Weights of a small mixture-of-experts language model, trained from scratch on English Wikipedia: a softmax router.
Below are experts of layer 5 (counted from 0) of a mixture-of-experts language model. Rows are named router (the router's row for the expert), up (a neuron's input weights, with its number) and show model dimensions 0-95. Each number is 128 + 32 x the weight over its row's rms, rounded and kept within 0 to 255. Numbers have three digits each.
Before each expert's rows: "comes after" lists some tokens at least twice as common just before its tokens as in all text. This comes from a sample of Wikipedia text that the model never trained on. Tokens count by the router's weight.

# expert 42
comes after: " |", " |  |", " | ", "% |", " |  |  |", ") |"
router:087112106117153195095192131131153096154174133114111103189104115156090146164172132152140092117114117132111155112132154109116125148148115138141111126131162080185161100167130083109154139172063088127112157133164128095177131075125141223118167181141185145180179136089111130081167107143134108137
up9:149124119113150109157079142095129117171124150108170121102133069130094162153135106133108133101129128165153143114127163163157092118133145178165059163126111111098095146174123090099080106117120099091162100125116121163180147065067118063088115140133098201070131153139071154087058086210127086146
up10:097129090156107060145097123083101150111128149155060152117129176050121092103166178153095171072111109165111141138162120115130143120109112121105138133176160142145140119165105171149116161098169182201150129134112141183140140084186088121134129096124131119076149106098131110170215157185131093178
up11:120063106169115144143119149149105113130158098113092179171143218113150071144151109076176157112109228122119082092105179121105170114141190137149129120070170111101133104133140103107155143149107172166141112134144129131120139125090089135170129102130125113136145160103118154103152104193129094179
up12:155112144114158104178145138129125085212159141105148103146127137098129161137100129158094115142099111157147131110095126118140104170047096098071094134164114139183179128164093113065153065173182159177145095082115080128118181092108088150097125122095183064090140127125157130143194153169148121095
up13:129177113181117101106175118155067170063129178111073094128097105148171123116150137090122092090188112156159114103110083114138126119117093159174114135122080139146110143109149109111164142068086111150107143082127137124081107184134185131144116162100112175127099119131145085108144121139124128079
up14:118068110131120108117132112054157093133180105144194121158145137141126161089175110129121124168140166097121104150154202128057142122159161179108158065089141149176079192109173138158107092123066108097128107110127118113152125152042073138125179118100071160125108127119128118126090126072135102166
up15:186127088158143183206159099150161113100147131097125136205151159086114091128170115091141154139173195166074130131140116180138181125119082116094145181163146127137134104153082128127165058166106113140129126141174114117157133147164192113059111147146106115078118108162059170098062163130125075117
up16:161116125095086160185105122149123148075096141129167146119145100047157135171142096103156123126191117127142143126134157153111094173095102153159151106117134097154099101154155077168126113146139131148122142112097102093114131140106085128108129072115097087123207146127147082101050089138083129128
up17:134162151167133143101162073091112167166129092172120129082122107126136128118141170060111141079116163082174144154152181130144134140165075126125115106151148149074079099143166145140078103140122138112083157154193143161157150112095162110175170166163112140142100130110143194125198140162180165116
up18:160151085141113099193067105138137144142100200090142102137097121144161105115133128127130129104154147149101111137115099140134129154123145120093062163168145163140127121094122181166161158172255148137132190126180154159137163142121156088126165084139177072100146136089116140104119112134163163110
up19:128097142150156159137116111093198120137127141063167158168115088070143140138156110120084176148124123164133159142124078142178091148139175123156114105146080132087165125135108133130150088144108158128160091142071194125126166128103123183116195098119112082174165115132178175106108199137135113130
up20:132173148082114126142132114148132151107162097112171132208128153115130121141122152178107105127175085125072128062153169144133150133110127144118075130092131111141084099129138158171116071110171126127098094158132123112141143184125105102163137101138191132130167104130193038161181121126158163125
up21:123096144129138195140112155098164147092176100136134181142095130137120187192149124097107162161124168178128192151076136084124117078111168119128114172160071048119139052138120177110111123131098159076091098124136161135122129154126107106119117028152122132112181082114082158132139058102146145122
up22:171155175132112108087166110161153124135131133094106109159102052172114159083118151079110138102098118136107171102137119150090162148140117172140146124084131121168124103175160092143136164089128142179114101142138113144119153073080104189160100110185086141162136095159125084124161138079178177170
up23:143166151133097122101141110121156150071123177076100157113154074120147111211080090103123128106154115185132178108185112185145075072115152080163093137155132077133080145160154101156116138125065114080185132109118163102125120131140121075164108113149112142130141139129086108131139127102075104156
up24:111118060105092089097142133090164088133210157170059107161110151105091159164171129129134136153143173128139161159143131126138162070128084168134137109104085131159115160134102119137131151101055148109117135073177133134162105096137159168132143070155117125154140150126173123133135117114126130088
up25:104057103127185170119164113133080107137149107175100123109133085153112154082139121128138060094146118079084179192092119119134138120173139140141154187126070124088137146136151129141170115160117138130168187132137141131114134170142110157071148114096088134168171076124091147100211165173132089115
up26:130143174133125156111113169058101184061097126099134077114103163151170142175121123118119146129182139063155110043205130169133176167103111094140146133136133131134124112136176149183162111133146134128160174051135088166129181128156088158116135059160105186129138175180119128127139120193105133168
up27:083071122104112157146117119151096121133098168139104138124082162148138150074084111095058112132085086093134132140146076155180192118099078094146103132115115073096151112162119116159136068113122144120125086091114113091085098143086130131099129099125131128130134072102089056160152154155186107126
up28:161116126088124108159147130129131161193127126127081152096125109137187114062158104071119107160124128122091098194130120143109102110149137117090147131116145116095192212136104129136180190091103133100107147111100151069156111101144170170080109116130080143130104112089097146154152141121129127054
up29:075164096096181248135111119154125066116165155129133094175122152167100162181103139158120091144101096145179158103213151164105100143143107135072136125142103112114161100115184095125129105115077141154141168074184159104117087120058150143133083188170114073122139100139124092149114073132104162067
up30:127073210100119110111096175126104131110134104159106097127122104075092067152116128162115188100086116149088124154073158160102144130156101165113154146090097068106081148139140128167132147109086138107102116107168139133059139118144082110122145100115078136132161116142138116142162105193159157184
up31:148105110165165098100174162077141170173122120126100167150114115211104128165096184125147155068145171109124111104138139119144130160104127134121186188116129166140057122133172118058119102091116179062165161152061079128190105125084133127116119156117138098099124181108178064144122118096114072064
up32:060037106153157132058079152149047126162111070091107047043122132164162135134115184118110127075078146180129122108156117114152148116118145076097142105130186133136158145147134113138121104122102113142143125093147123084142145101148172138160076145101129135095124142108171180170164106111152094141
up33:083122181128108193048110147202115136139065121173117161102160177112100108152098165115120147117165090137139145212163090088125098149114084067160155137140113088168179146134200112121113124097121137081118125130138102094097193121113159109131118119142211105127129168146183136164099135155128204099
up34:101094160168142105073137140145119166086134154101128110133130111135110134161098144114115141135111115174151133122135173130091140112161151107108058127104145156107108114144101100127124109095075164087183194116096143068167135135153126113169169089147152094170110088098132072168118116137094127094
up35:157171117131110135182167111138104090124103130151132128133176145092072119084186099161112128136155164134149119164113075105123085110149140124129110128125120199140167170159157147105121134145081148181129142170130146124102160117187165102127139167168100121188106099149118072125082102060148140115
up36:178159174191116108116100096113212177131157114098148120117105144142119104134121125133179095183114105172052136134073160176125127153115112189160132144162109149073143128114097132140087106154133143090149112181109136132163147095165138126133180118146088147117103106045086051149160137126124116142
up37:131134157171087147070120125059172177129093132096075140071152141111114101148090204112130139154141158121177136138168067123099134173128156092067126155155089168194084094172174110163120156150117139089106159181125147180126177196110087123080138146081119115141067119081104189148102094094118104162
up38:082246078175143159105174099113151162131135142112062161131151124158135105113152118104138077144133156098142035128135123085167167146163094114182180101116094112119146119124132145142144109131140094223116109142128099142160107090189116072160174067137056103130141125129152161151163119151206128180
up39:169079127120173165127140184112096132130098127116059125133157153140137138133104177119139081087150189140156132098111141135063094139188096134141105131177156152126143122182134135095101172144143152149151166098109103111106142151169184136154177075160110153106169070181173178108137135072126094095
up40:096176168094126138156146111114100115126091116147115188154129202106080150139079116167099158081095126141106142110100152112132115156127131179165079135109118146151126117152092127148047057136088124044098163135120160109144151147153164144128131109192151117084093210078143088149157070201154079092
up41:090206105157174117082202147115158149100177092075097190077160168103087172114158169148148157123097098124109136114108160140136107068133133206139103189129133128146139097136129197185122151112139114101137191115123211115090086159174061125116107183098170169157115093117169124134103115128171162157
up42:123098121089145131149128132078156105109146098061105131113079091117150182116166156138086104155151094061061089137139157151132154126117099151152148132206137153166177166081150147100180063130150111129090123130169112145141154099121112118103035176108144109162145106100194116159107155179141146117
up43:132106132135147155098109087161124143101162149105108107095148191164213111118129096170153108116104142219074088110136089143048161164133132121136133152141113183162100102151097162112168084163144140100111123154150174085149163087048066134111114107107143115130105121181122148167174124119116137114
up44:181137147151113208163120098184160143132127140178093063165143060137062169095104116100092140176138126132131164087119083078153163105159087128126173132117130143135105205158087123119127132180138183162137130109091191126191084121106104117181118102069116148122152132198139180083166166126079149116
up45:153123103108153194141127082157149151131122121100164114152140182104095196105131097144077136145117185141137085069071131088118188124170131102111164085143103087141109086089084103132109134120092098104183153150179106122107155122142107152144171169164155085145100104130102131097103134109169054109
up46:141174161119120141116123104115153130127142126144143118108119145177123116121107168130102155156117142123112117144141087205191189119068191142161098110155106143186058130136161151213166118150153172199159126147190125144132175096175140078108129189089142134146139127117131088096134099085137157184
up47:182146169163132133113076079087116084133166118108149118149150160182119144162159139145162098117127118151130078114139086168134080159149084195142107136157143106144141179116055173113180156116181116149113169116139097118090184156099135124117129130204163133097083098168120126111080103094082125099
up48:172132122141132180104079154183151145154126120081069140122152140072114100146181118159123072145117125177082140133162148146215138116125121127112176110154126101124145123121149062133133132130140167134124082105126183120137098121116124114157084122075116176041104116149112090100128083070159108105
up49:138184169150102107114076101123157140134129136104120119102123106110124211125155135106150152119130128107112139125115176119117120119162094168119134101145138130135185125133106128122085151162110155127115122152120058042130147088100142207160181128145169134084140107069117173109087097125127067084
up50:138080118103143061187137106184078125117141108118159080071114122104070097172112107169097124104153152099111113126149108186128116202117171122111140035083109116152144173164096182096103120168112099120139143138115169137094135144120146132140142105154183093124122148113188153157113158149134120076
up51:111091143156132131128142110164175112138092134068157129145111107202175114153107087134098140175150123153151118099169179181122115075117168149137152126100078172176157117098106106125101173160172204101134139092155140103148118094155100120117143129140142167133125112119187133043180158106147150128
up52:125120154158160118114133099136114167149036159149102119118134102072077173170102190131090163088123173134173130109121161115130164127113115132140170139175104123108134124121094137110102135055164135160126091151117085102170126136130082124116125076112161090115103119115110165104159131156129191111
up53:092064194140110130182149106099130120092091151161137103101115130065152160101145092122090111081131142112149119056103167108112162147132086124126094128157116110172139169175130098149165150153149152113089095123160127129116073109109128115140125156163122176142167149084073109083120199088150084128
up54:106179135094160132082150092139102156085086128126079110097130084211178130133147106123116107091079169103103107115159108108112116121141114064104104086139153104132111106157136091175162134141143085085182135179135105063046108143165154154107096170141115164102128087113108097119134116132156080091

# expert 0
comes after: ".", " ", ",", ": ", " | ", " of "
router:083115124150142160127147141145146186163149126099120055160116065116077126187143131139064106081138104136123132110136134147119072118158123140148117168143137076131101145155183115123119081154080126164045155058124126131169144126111116107079166161106137093132172122079127147091186123106149149139
up8:169127100118078145155162074129117126094104127154045188119083136058130126104151068089131145065148153139100105177104127185091159124160131165142101140123187115155093166151086106126134193068083080113156134198103142180117095141126120118154096103106062154113085138118144144132131113118099101117
up9:100110147163118103117143111161135142079030092106124148158122164125127154141103144134139058129069087126151192118147167145128151142123144170106153165169079190107159038116146153173109119168098137104159120093160087146151106178156123148140144171154115141106089106148085114181167177092132080157
up10:155111158119140105149178175136127160196154010142130150159081125165159108106103120109096118142182055137141078147115104125149111121152100137117160146173130189122141177127162126118130131126110113097203117140137127121144203139116155153181124085155180120107099133175099119172184106047140136089
up11:173073159129123150147130142106116154144142163080142164114090039128136092098176062128113144151151061093103061148097135136069071051133129092138086156156089118107156146142121158103104106126119104151168150114118193113130070126170119136169163112097106140064181168149120162107137161123128113107
up12:091097095119126095063143127133115150182160121095155146169186138163177092136129137151111101106177100137107134112151081179107109083114116122115118164110167128084156128082170085115101092159148129085077066112113130095112078116187123149074155131068109145129120118117090124130137149044145151186
up13:138176167142138125131122155210091121189169167160162131114147108172137111133059143116106136119104130099093096110093106151124148141101145157166136170094129095099163106140174123109163130134114142149128109080116172199117144111129106138156113137099121107139116146113052175133129168149125144098
up14:129154164126103172140113164076107102079142040137095098089165098125160151158105136160150177109153158133101152133165132139152090086155100096120138089161130171121088080126109081132132139164148080174106155152106128079160101095193157109150125139140140089123185152159143151093118213111154115062
up15:115144072084185116107075104165159173072197184102135154144164139168198130173105093185103128131139121124110160158169149136093123153125175151156106174136192103133163153114089142117121155051149097176146148130115088142104121139076123066155107092119159142136140106098158126064119049153162120164
up16:059082077087185120110130170170125118164136108134140161078139147176090141132102131159117085136117096167166157052148185120130095158136125198106154117165121102092175092129151071146141141152096122116078121143134177065157087060100090111146099136100141177155098156136143106094189158134118116155
up17:115157105120067177127154110190155111132095066108130092119109230102146147159178151093179117094134119096086125112070180167065142090065122170151186119138094104137149184130148182074145109152133139089119113131142142121162121130119072110108111121127147104108169129154117111114117144211095149106
up18:134152096142134103143142102137071156092163119107137090099082104085141165160114139185181159121054081185169111129115196121133133114109144099123167132147093135166165127107082133133090052197112121099103134158143164187162127129151164093178137105147124071085058139105133127094142112107128052131
up19:153158111096095039109103153134171119155056080106118101126097155174117075123112151113139120120111120157136129104132134163102139128147108110132114145132117195132063085132190140135110108114102069176057164158144063153112099073132104156160140122166119137142122106115117112157134113134072093122
up20:101147136099100151108133128105147134129165125097191154113145107139141137135093121102151152133145095144120091123100150171063125125148087137132081074139088071143112155103155147159138159138112172111139171126085093105097153141161123166127086177088110115133155136144112128154206128121163121171
up21:119164086110116158093152113126176094162202170128168192121122100132099173065131101131150154141093129119087140104105065154120095166188142134167076124106122126163143097142115160129138132126137184081082112165144069159172120130099081156117191111169138102101150110081103155120119126137125140134
up22:112118140145008101185180117113113133120204108155163151128177145120079068156157098103118150130115102124129108125128149112124058079124119129164145133067129136140111146103074150143152136151115139171161104109155135094129095144060088146103133155158124099107074169112122112105155147132114210160
up23:145142142098152084069152143163158131142106055103083100153089139113148174124147109155110143176132145165121113112135105155143134095094160134102091112129169136124135103144182105129091145127162128093087105069135145089153086141185109137141204125110131047157111127145086117109052125142169164070
up24:135150123091123128143141161121085085176108101135072123152154116063110178122107084072132183122132100134194140129077158160163106123055116117087172132091108135113104122140112115143163100135144087106137153113141093145116145124125112124131096158078114171140082122091087055126196154121109114117
up25:184144154133101116082118136169170150129078126125107092184163120149163141159162144134112141090101139214128134106170108158131171128169113172105192134102120139154052136148115097049058085123064154185136153166114096118108135121140153130128179131069121132135117102146091057111103114106137163115
up26:156142135148123148192113189099134110147130117115033084128129107164169134130118097120164100121146124118116146141104135166129161153101159090110115162143157146099180104192115130163120161100104105133062131134211086151135081151170126152125118130075146162140135147151142126130154073162090097157
up27:182126064131139178071154157088162189147129119112109120154156074101159166208157155161151133124096132121104111125101146160197040184115176119123098108114139100079157106185114082132119126219166113157059120103141184127104090159180109136119137110115103098146175083116133100091115147111109086109
up28:160093132143128105144165156111096158186105100109168123133091084163131052151111154130176124102074094074158153120141139172191139152144111189091135080193072099157126104114164098152138121108181053146070089167126114139130130073089139103120138100128103120129125123193162112133153147119096138180
up29:138118189125198128118151078086133149165052143098182137104149160148129170188097147073176070112124176113092146163122125130126124151116118174134158139103100132150122123115166065126058147080133132179099157105097125129101114149201110136145072210093102166150112121129151069124121156132177094153
up30:068141202090103192150113079122171132190182088152102163106057129145141053120111164108132124142167144074129084117177118150157160113155115118134135128097093101180173135170136088170164110140087107127197121088111089116164134097128111158131076124131158135142173131101146172167106161121136149167
up31:123154160109143088141127092073161101123174197105077111125113156081050147078196120128103112077112159160139171133157095074200147156119144120160092171139142137098133176131109149119122115152077143116134175183133167098075143174101148101094165168179128110113186137110134144100075157087115107140
up32:070144118095126146147095109116092111126093108130086138105148065115115141142128138153062163135127142128128107151131095160118124084102169110107127120100181146156194137111127102137084178154102174133210115177144121140140113070059183160115085107124167108136136185130206165147145118155119127081
up33:197096146136159164126108111107131196179053136126175156113163141102134145078065134139049146107084148106108113100148162127083186138106167127132127164180072064175112135103109093109123101109105156118136113149065104123140121148164100110092095139149116155116172135127156094096111107144131158074
up34:113044131102095161156095126062141112073117158093111129083115143123202127243075102093154093161096107132190127150160159115116095118176085167127079197140150116128058123178200151102112094110131115157111147089083099124115132123115141126106098125051120143078136162101120113090174095165182099121
up35:135128119080107172081141084128172114165086107138074129097139130162152073128086169140066147159140138116120109134191084161127178110117063122171125098174133122185130132081158112113124147129104086114137116085179075148174101111120118175120103131140152170139119140170087138145203116110126134101
up36:173139097179140119138135099141165174164105174123163137150148146125163167119085115134069140154126086146173127122097108150148125109170161149143087181086079085182074134127113128031147101115128155070109158161161126151161177192106109141092134125132121104151180120135116193114129108078136086127
up37:136134165133111120121158153173151198130133149150098131086068159153151122146111188096201110085140159150140065125099118099149098095141083162117130145097205071082169155121063122101135118144179087131121150127086160111141085169212129087122114191067127138118165123080129122131077072105126135107
up38:152117139159090068183163128124093129116168174111153173130133117168115123176114125081106094073136133189146106137160099165091156182135143155072127128164127093121176180150072151119153134125119099125068139166165115076145171129159173106121128134133162120141125158162151122195161143182132159175
up39:156114193123109110104124090115169146200168136147081127185186149146192170113133158113145080099110131119143100169129127069188095171206132155173167141154188140102104143128123122173141144161173144082142136124137150090183150105179145120100136107094117097175112172183124196136158168070103126131
up40:079148096147171139137176182168144140092079093137138146044061154121112125110128113114184151115071105145134080126154160131116140124111144146119110117151143101110185139091109168132090080079109141198077140062116114155076123111116114113127086186164097067155139118082118118107059133186150091142
up41:083151038127109103144146127161101168104136105193157117143198135125135149129115146158152126124136171167157093156132173103122029146111151147092126119113118171120150109148127117102100117139140107120071123137111157176147105144167147182076165134110133134154172103203097142085150152100100068142
up42:132120175112154113129154129108145148164151146164107109161135115105123137134102107127155050136100166149147148123113135164099144132109093126101120089121151170086052095126119163143133109114121084113175081110115069149166152173157141133121124197156114155177171141118089158102173082137127172065
up43:162138137154077149165168167094079108080138091141084121107070139084155121106152097094175088161135125136122094139079138136074126109129152088067152128119197108086158151129070132073124109101190058074053096132068148139114187125088168141117146148066193136150164119128084112153095120107137089121
up44:147138150172116169127166087111110155093111150135093190127164016145171099131178125087187070118135074040131152135111155126136151084083150156128110178115082169202117133101112104155185085106192098132127193114104086160089074156139122073160135109157115170097135090119152136115134133131053124080
up45:109123163148100083200110137086135188101168101171171135093069098122050109137150125169052095106125057161161138087118165127156108084159084100123081129123154136134087159140127204121139163173092129137138127178113112093154191124133180117088129111156122107109201156138155119122144117132081097154
up46:114122159109085120138131118144150156124159100193159061169059117136123231184133118134084116160138121130147104132137113165135104091118072129110120117129124119144206124164061150145161132157119071100186103138115123116142111144189187156126143093150123145106147162105100118092149128125155086118
up47:103116134172167080169140142109161196109142150128109141109126134133093101093138110147125134138135084066139111163160118114164098155127100129148075086166130113138131175095170159173196204155169078180149194143128124119153120117097182147166140201168164097127166093151146175093144114119110092168
up48:155163175166135111126122174095132168056124185169134161085141189175085168181063055194128101125097145136095149150153141173098121113120132098110161096126088080167109164105110121132114051161121093143135168151071142108148149120158159115081153124161139165070085135134126127097140148116149170127
up49:090113148065182123181152169140179109104136131091157134093105123159115083087162101202150152128127152151189117130123160132126139169191144130182072167161108116148169078111151164169148173143058131144126172195093124168105125178062098079103171163181130127154178104103138114171107127114185090183
up50:138130181145139097181136173158110129127141096149102075177126108166136116159175165111136153102091117110144126153154133160141112078157066159139129122103142131112166122162085120152087112143187135092098147151176181158128166158103183127129169121163099131132164124161124174118122148148114138160
up51:154140163163137122154115126192096181181168153153086143115118148137135153144138055092064101160118135140164103104126116130123172080115108134159143244124114140085123114145111193132209099076074144140060104090155119106190163087083069146105072148149147141141084180075120085089179106092114120157
up52:124123103113069128139208170137065121103137162153131104123119059115119113128118110148086142164159140071090102112089169156074056089131136120188143154130138090110190097120111082147160048145105107118131123110132183107108049111144083112132167147159160147097127145122146172120116155134181115090
up53:163148145152135114138125091147095105188162092123062089174172095190075064114154173111131111058108083047085166134151108089153149156147116110141145103130155131131128102131167124137161154160106141185143125119105116141078152088110132022130187116150137140123114165127102156131119087142102088043

# expert 6
comes after: "| ", ".", "\n\n", "\n", " on ", " | "
router:102157147114078166172164137200168197124180134124125127154128166140121155160150158145068102155109142145066132091213114139140120174119146115129115146173121075155151157110131097132146106114140107173098154161135113108208172128105117125091191139081147155141182137098111118096164103118132118108
up4:096122103102081126159123091144106102123103083129078143119122153167141177129084090112115112159163152161125101126201157120121152101216110090162099138112107103127118122133119075124164151207139134181125117125139126094130111211142193204152085078188099155061076145144179101158103208105159110105
up5:156139155068141181078143149063126106185122129120103129129098175157189147131097141066146120156132135119147129164165087066127079101158113148136094153116124141137123125151130153076112164158095079152139106060072073162144156147106088113140160115114115175106103091092116112087052115133174105113
up6:151117131136188132165146094127153082105122135117091184126130124140181114172139175109127151121106125121118116182118116107076122125142159085144109136110114125134167051184136113152174118138119172124136152134123115114113123133133152093108137192203152133139144142137133159134127135110125106128
up7:162137079126089146126204139134113092156125118194085072142182141157138103126117164105184160166156148129152113127097127082102194116117147113128039123103110140134126118087091162126132086088110141084120153089153143116072142166108139111088097138108067098149146094132120147087129087119210196182
up8:129146120087144138111152100114120092095148038079110148166214106118117131141127104107138139071119029104150140146149095103092076100116156154092165150086153155149106124130054185128106121086129095085154142130144111108150141089133125116128185104121088118134149086097141099099157134109126095146
up9:107131109140084118102119154059185140120167159132150034150135143162093126125119166132209155107140237136126135115131148120141132129113119110166116134077129078122167106106151145107129122146122113174138176197103183164084147167098155136094118112133138134114165145126112131137118111130157092049
up10:140133148079112138123099156171169147125111121131121108117111145107107142105169137164166124163106091131152139128071080112120070111167081091138085115104079141145150118173130134184154106068108129179148112160166136119207109094149051126070141111134122147081115125098139115147079155140110135131
up11:072139131161108110177158110126131138169176125169138069131126118106065153145126164076142092108090105074166161125129130117183102121119126163215132127077170150145099089133115076135084078118172187138139086062159126125187128070077132158117190211063108113157112145156154103119159081150141137127
up12:152130154157117090148085058127139156089097129097145141189104164130119135119114148187158164080134115143166145068090115126123129186150105096148106104133095153198158183106174129135074106109171144152101175113184160066135109105126136108098206175115085041115149109129146097128207139182119143048
up13:099096128196146152179117133148118117180137119093081112159109118063060169040152131100149126171110136178122141122183128163117118132120081091133143115163140135115102085111113107163104161151120150099122120130079175136063104087082114151188159180128145141157124137056129191115116136089205099134
up14:148119140157126134142151125129162095094101123139138138165134187082162098133084134064075117122128078139117135080151129149054133111165159050147127081134122153153141169104107110156116108074067109138067127131169142094159168150141175177084131141118204119150123097082124129142158120157157088122
up15:191140121067170164170158127119011142050139067083124157089140134124161137216131078163053131107173112129104099081177137118172187139124088149148098029117170140118155127126110096149161137094137120132141125142124135089158126107141102131116122134132128131118126135073133146111157128083114079152
up16:087090156107159124136122135076191112105160179128121148128162088131129144123129122119199101191122137120138172054118100095121099129119126126123106105069084133155127148088138171148108155132103085145143169142066125146150224188189131143108129123122169088157121212151117146178124123066098101096
up17:155103161121149126115126120120128127134161164173126187173164065199132167104098172102169152107064073082193165135123145113127078069124074113106110143143073123108113125101160160126084157152093069126148149163102159094130175124142112166134133095143155120191143095142081123174125141062175168128
up18:110129137049147151115117093153127160133140143203130104132162129124140191130139080154055142140143070076184166132157097064131154067179084113167119118128107136138127127115109095189119131098121097189124158125117068137126074113114136125132158191087099126144164137195096157101164137158120159111
up19:148119151134129124186161109090132082212145133163085099165198132158190123117136142093083113165109114112108097142125096145130128078091096152114133175221117155121137145083138122136166122142121121134119080117158175175164147069117116117133137113116132103128127133107105124098130100100037103098
up20:162168112127109094132130119143090156125125126116119086140121125189089118165117128193092122136104069091122148146106102097137162172145086083165156121084147102138147096142150169110143127122075154148069141139168141157169085152115086155065159078100166107140109089110096133148134146105126172110
up21:118191111110102113104173104138180097134164081137119173100096136098168051106104158141165173134166147136097052110075154159121124121114193096038165056092108103154184139106184133126086095134112108093157137135118046145179197083140112124133149119117130105143120108108095080136140072090098093132
up22:138118132117099163113185115128147181174167147134133108145131152094138154131163176110139160108115131083132123094119186128121075081180147180149148108178145095102118126145150099178111164154144129120164105100104100144131093159112091115175130182167122152139186165189106173145148139143224160146
up23:156116091160152148149123138163129106133158170157124112140149137162164130116147089151121103128143135157075095132122092171190099161054135153136119098147160127069117129102107122126146150115181094115143118157117139108074152118112135102164122128123209076181129104112113086097083125140184193138
up24:176090138081084118118185115159110152086101172126129069107110109074075096164135168160153100143097157178147114118188180192185128108119151114106119092127117106133193083079085132129132145176116162135154109113099112115193140174107102158142102135118158134106106112145129146082195133128089156109
up25:131165174113154152160098104130088082046150152144135138160139135157114080117114157122161150084141164156125136085164132105096131101168163158094121141092146166091120114111129152120150112115147132117075112084167152107113134149128157115152075158148160073110151076143163168078171126150172101144
up26:088124084110159089113084142084157110095166122080110156103083158134130157170138121110056170159160138142099084080126095166138114089153090108125077179158076110130139164155084088134088111174112086118155115134110139076141090161079177062182190178167126097124114159095115101058136109177107103135
up27:095095152112129109144160125121176168122127177116138123144120153165121116092095103175108115081146127084106175095151171137101116154108161124137087113123090067115144136113131096116118156221150107117106082082121129099135188130194136106102114118129077151146151088090110110146155148161126189079
up28:090126152123066070147108151103148084126117136174167080151137167142111106155150177084138101161111114145166131089112144133152139114192106102083063189135119151085122131096079072106193132137152128118117146182151149139177153159116128131161112189148131136185151104114113068138133115070171118130
up29:162058125157147123109141120111076105120123090077086111164129117133116152102117086171138088095140181121153128104111112080192128100115106128113153173147100119126170174159115043099144067091161099167153125131098132123131119132174155088035125128174106123091095137090126112165191115117153119160
up30:123110082166105111209115142129192162153169108120073136059115080056091164104121152136116112096137119131119182115209088092180123153125138139100107154091154099084153175069050162136128148157214117129125187111136125095155140104136129153108159191100133133146135142118169132112120173142107115169
up31:128068133148127149158097086142162121202085194094106143103121126165158122136155194118096206124139088107156106177136153120064097127145109126129109168067078128104180119175130140179158091146163164117124117084152115136121157120147097129094118124123136082106147148134164147147135107123154118148
up32:184136141146087129193096100153078162196125171146065141141104172097182104147131114131144086139092123097137143057153175154144105116083122167155181096112138110120080142149139083131123110135174148071126132101081162159110164109108151090113165147087098089141149118119090150124115128178152143147
up33:112117089161154146082140168173145085129103098133062127140121136098126156106175141180111158188116180139129161092095127104085115079153109118152078171061139113178111066082124152151102158097077156104164194105060123192186110146109151148150117129096129148126116117111143150137122114154150086109
up34:104105060115152092154140159114109130101154133166118117105090120163130162157113107143085134079083120118152113078135117150104127130195139116155155164089111146188096124197084138182131095116182122181158104162119095119115170124163166101117111191149168152120137146093097076078136111104047141153
up35:082154088159070112150125127146170163130141126121141103175106117151113143142126174189130161151172171171081101105090124102158123122113132129141088120145144063091171101174159082159119155110158124169149182144134150128132133124079025118150116127155158111150128105136160139166060166137128100121
up36:081104136058178115105149130151151148155062075109100123132108124122110137053092133128146121133176174095163148111116121150127123144191118109155109147113101148210166121104178109160126096087115155157154125104149100134120170148188085132171126137113135113096126120139110233192146108142092152156
up37:115102129130116167153144123125176162211101110084135099086105127128152066096133195148152168161162137168112115126118099185166100143139099138140157073154099116163132098127142124150188150113157116122168124104122121208149177196094115143126131083094125091142147117107180098171118177096156128110
up38:107120169049143156124117109084117117147133082146104094099180136118140127101088119112117179179189112124098150151094117123144101071159108164088092137137040089185136171109136130164175126086125085202098078103194116188132126131132099132116137149155129129099116149116143057147160123150117145132
up39:120178127176128132168164132146208134052147095128114123201161093125136136199096153089112059139108094142093135131147140157128171140142113155099090153153090110061081091094144149102071151152102131149146144165083109145119132141141139139105160173078097164156092160133120118121154148115166112204
up40:095181169102101101145080153137075163122133181125100099116097082118081156094162114135155130185167083152095132116155139093070176135145174130112150144166184085141078129126171128117133123164123135096130172114163152124112092159132126158148097132123098073150168056071112083133159070151141130068
up41:161156187103094163114111149135072068128084106100140100161110126134085120173097152153081194164145134165089094137106147073121112195165088080140103184140115051185107107119095112149127132080101115126117079163146085109147135125113136118147107146182099075195133133056118146113156094164098124081
up42:089113126129130132141138151177126101126138139152145104143109139158175127120112147113226154124153137119121122129147115116137129178135114180083097182106161122121133124167058183076079112106164118092159066127165095109170133111117079107108091046116156082143136160084189122097091124094112149140
up43:145145198140147186119141171141113101155156084134088115171135145159179119133151185119105164107103148154123109101119117178115096153099146086056063151122168094124124144143102166134107137152126118106151173073124059184119176143159155110093146096094133157128151077049082161113121146153114158076
up44:106125104130108153132103089103125157049192126168135130136099104192134123138153150113138088110097138156150233178132116162135135113127146173142153088171098103102105045132144137095131146148159115125169148045234129118052153094075124132123105120092140152120149157102132141148126134078140108106
up45:180136086106138103151129124125157083094100134091179164172195083098118066176170088047175098139154143138129128079119072110085122164122125161141089149142114131158095075129201161173164153119118186121180150118177116165126163133199108114132130144133162137157123128107118164113140109089140106130
up46:167117098073155115105136120102131150112151075168144112124164163150108105139128162183122186128126123118066170137121161174158079122106178111092161096210070154147204134115125126143141144137121141182135128124150037114156137152130129115111108148078158140102135129098166076130145081154170137106
up47:131122086127101155172149072109170126155164135177146113157113116201125088154111184149125154122140218190184141129102128161122133087149139116028084180059164166134191133108168133118135158154128100114083130108139042079118119142073142140101195163157124142122126114137158065124105115096104072108
up48:129101166117146115143184135145183179114130114154144094117153178133151140140115113097126117103131167038140108102132125110127139186110117120131190109143115096132159122160183097079143146151129095153086113134116134155085143082140111134197213098117149121172153114100117106122145110100124189104
up49:142100161137163125125090077142101107137150105151154171142070139127125143098128099110118176145117114151126174149083066102112070169116083109160106115167143164093112124117096140120212148201127132125107100122189151108153131142157099078091107119180147150100113088141114106145193170189120087115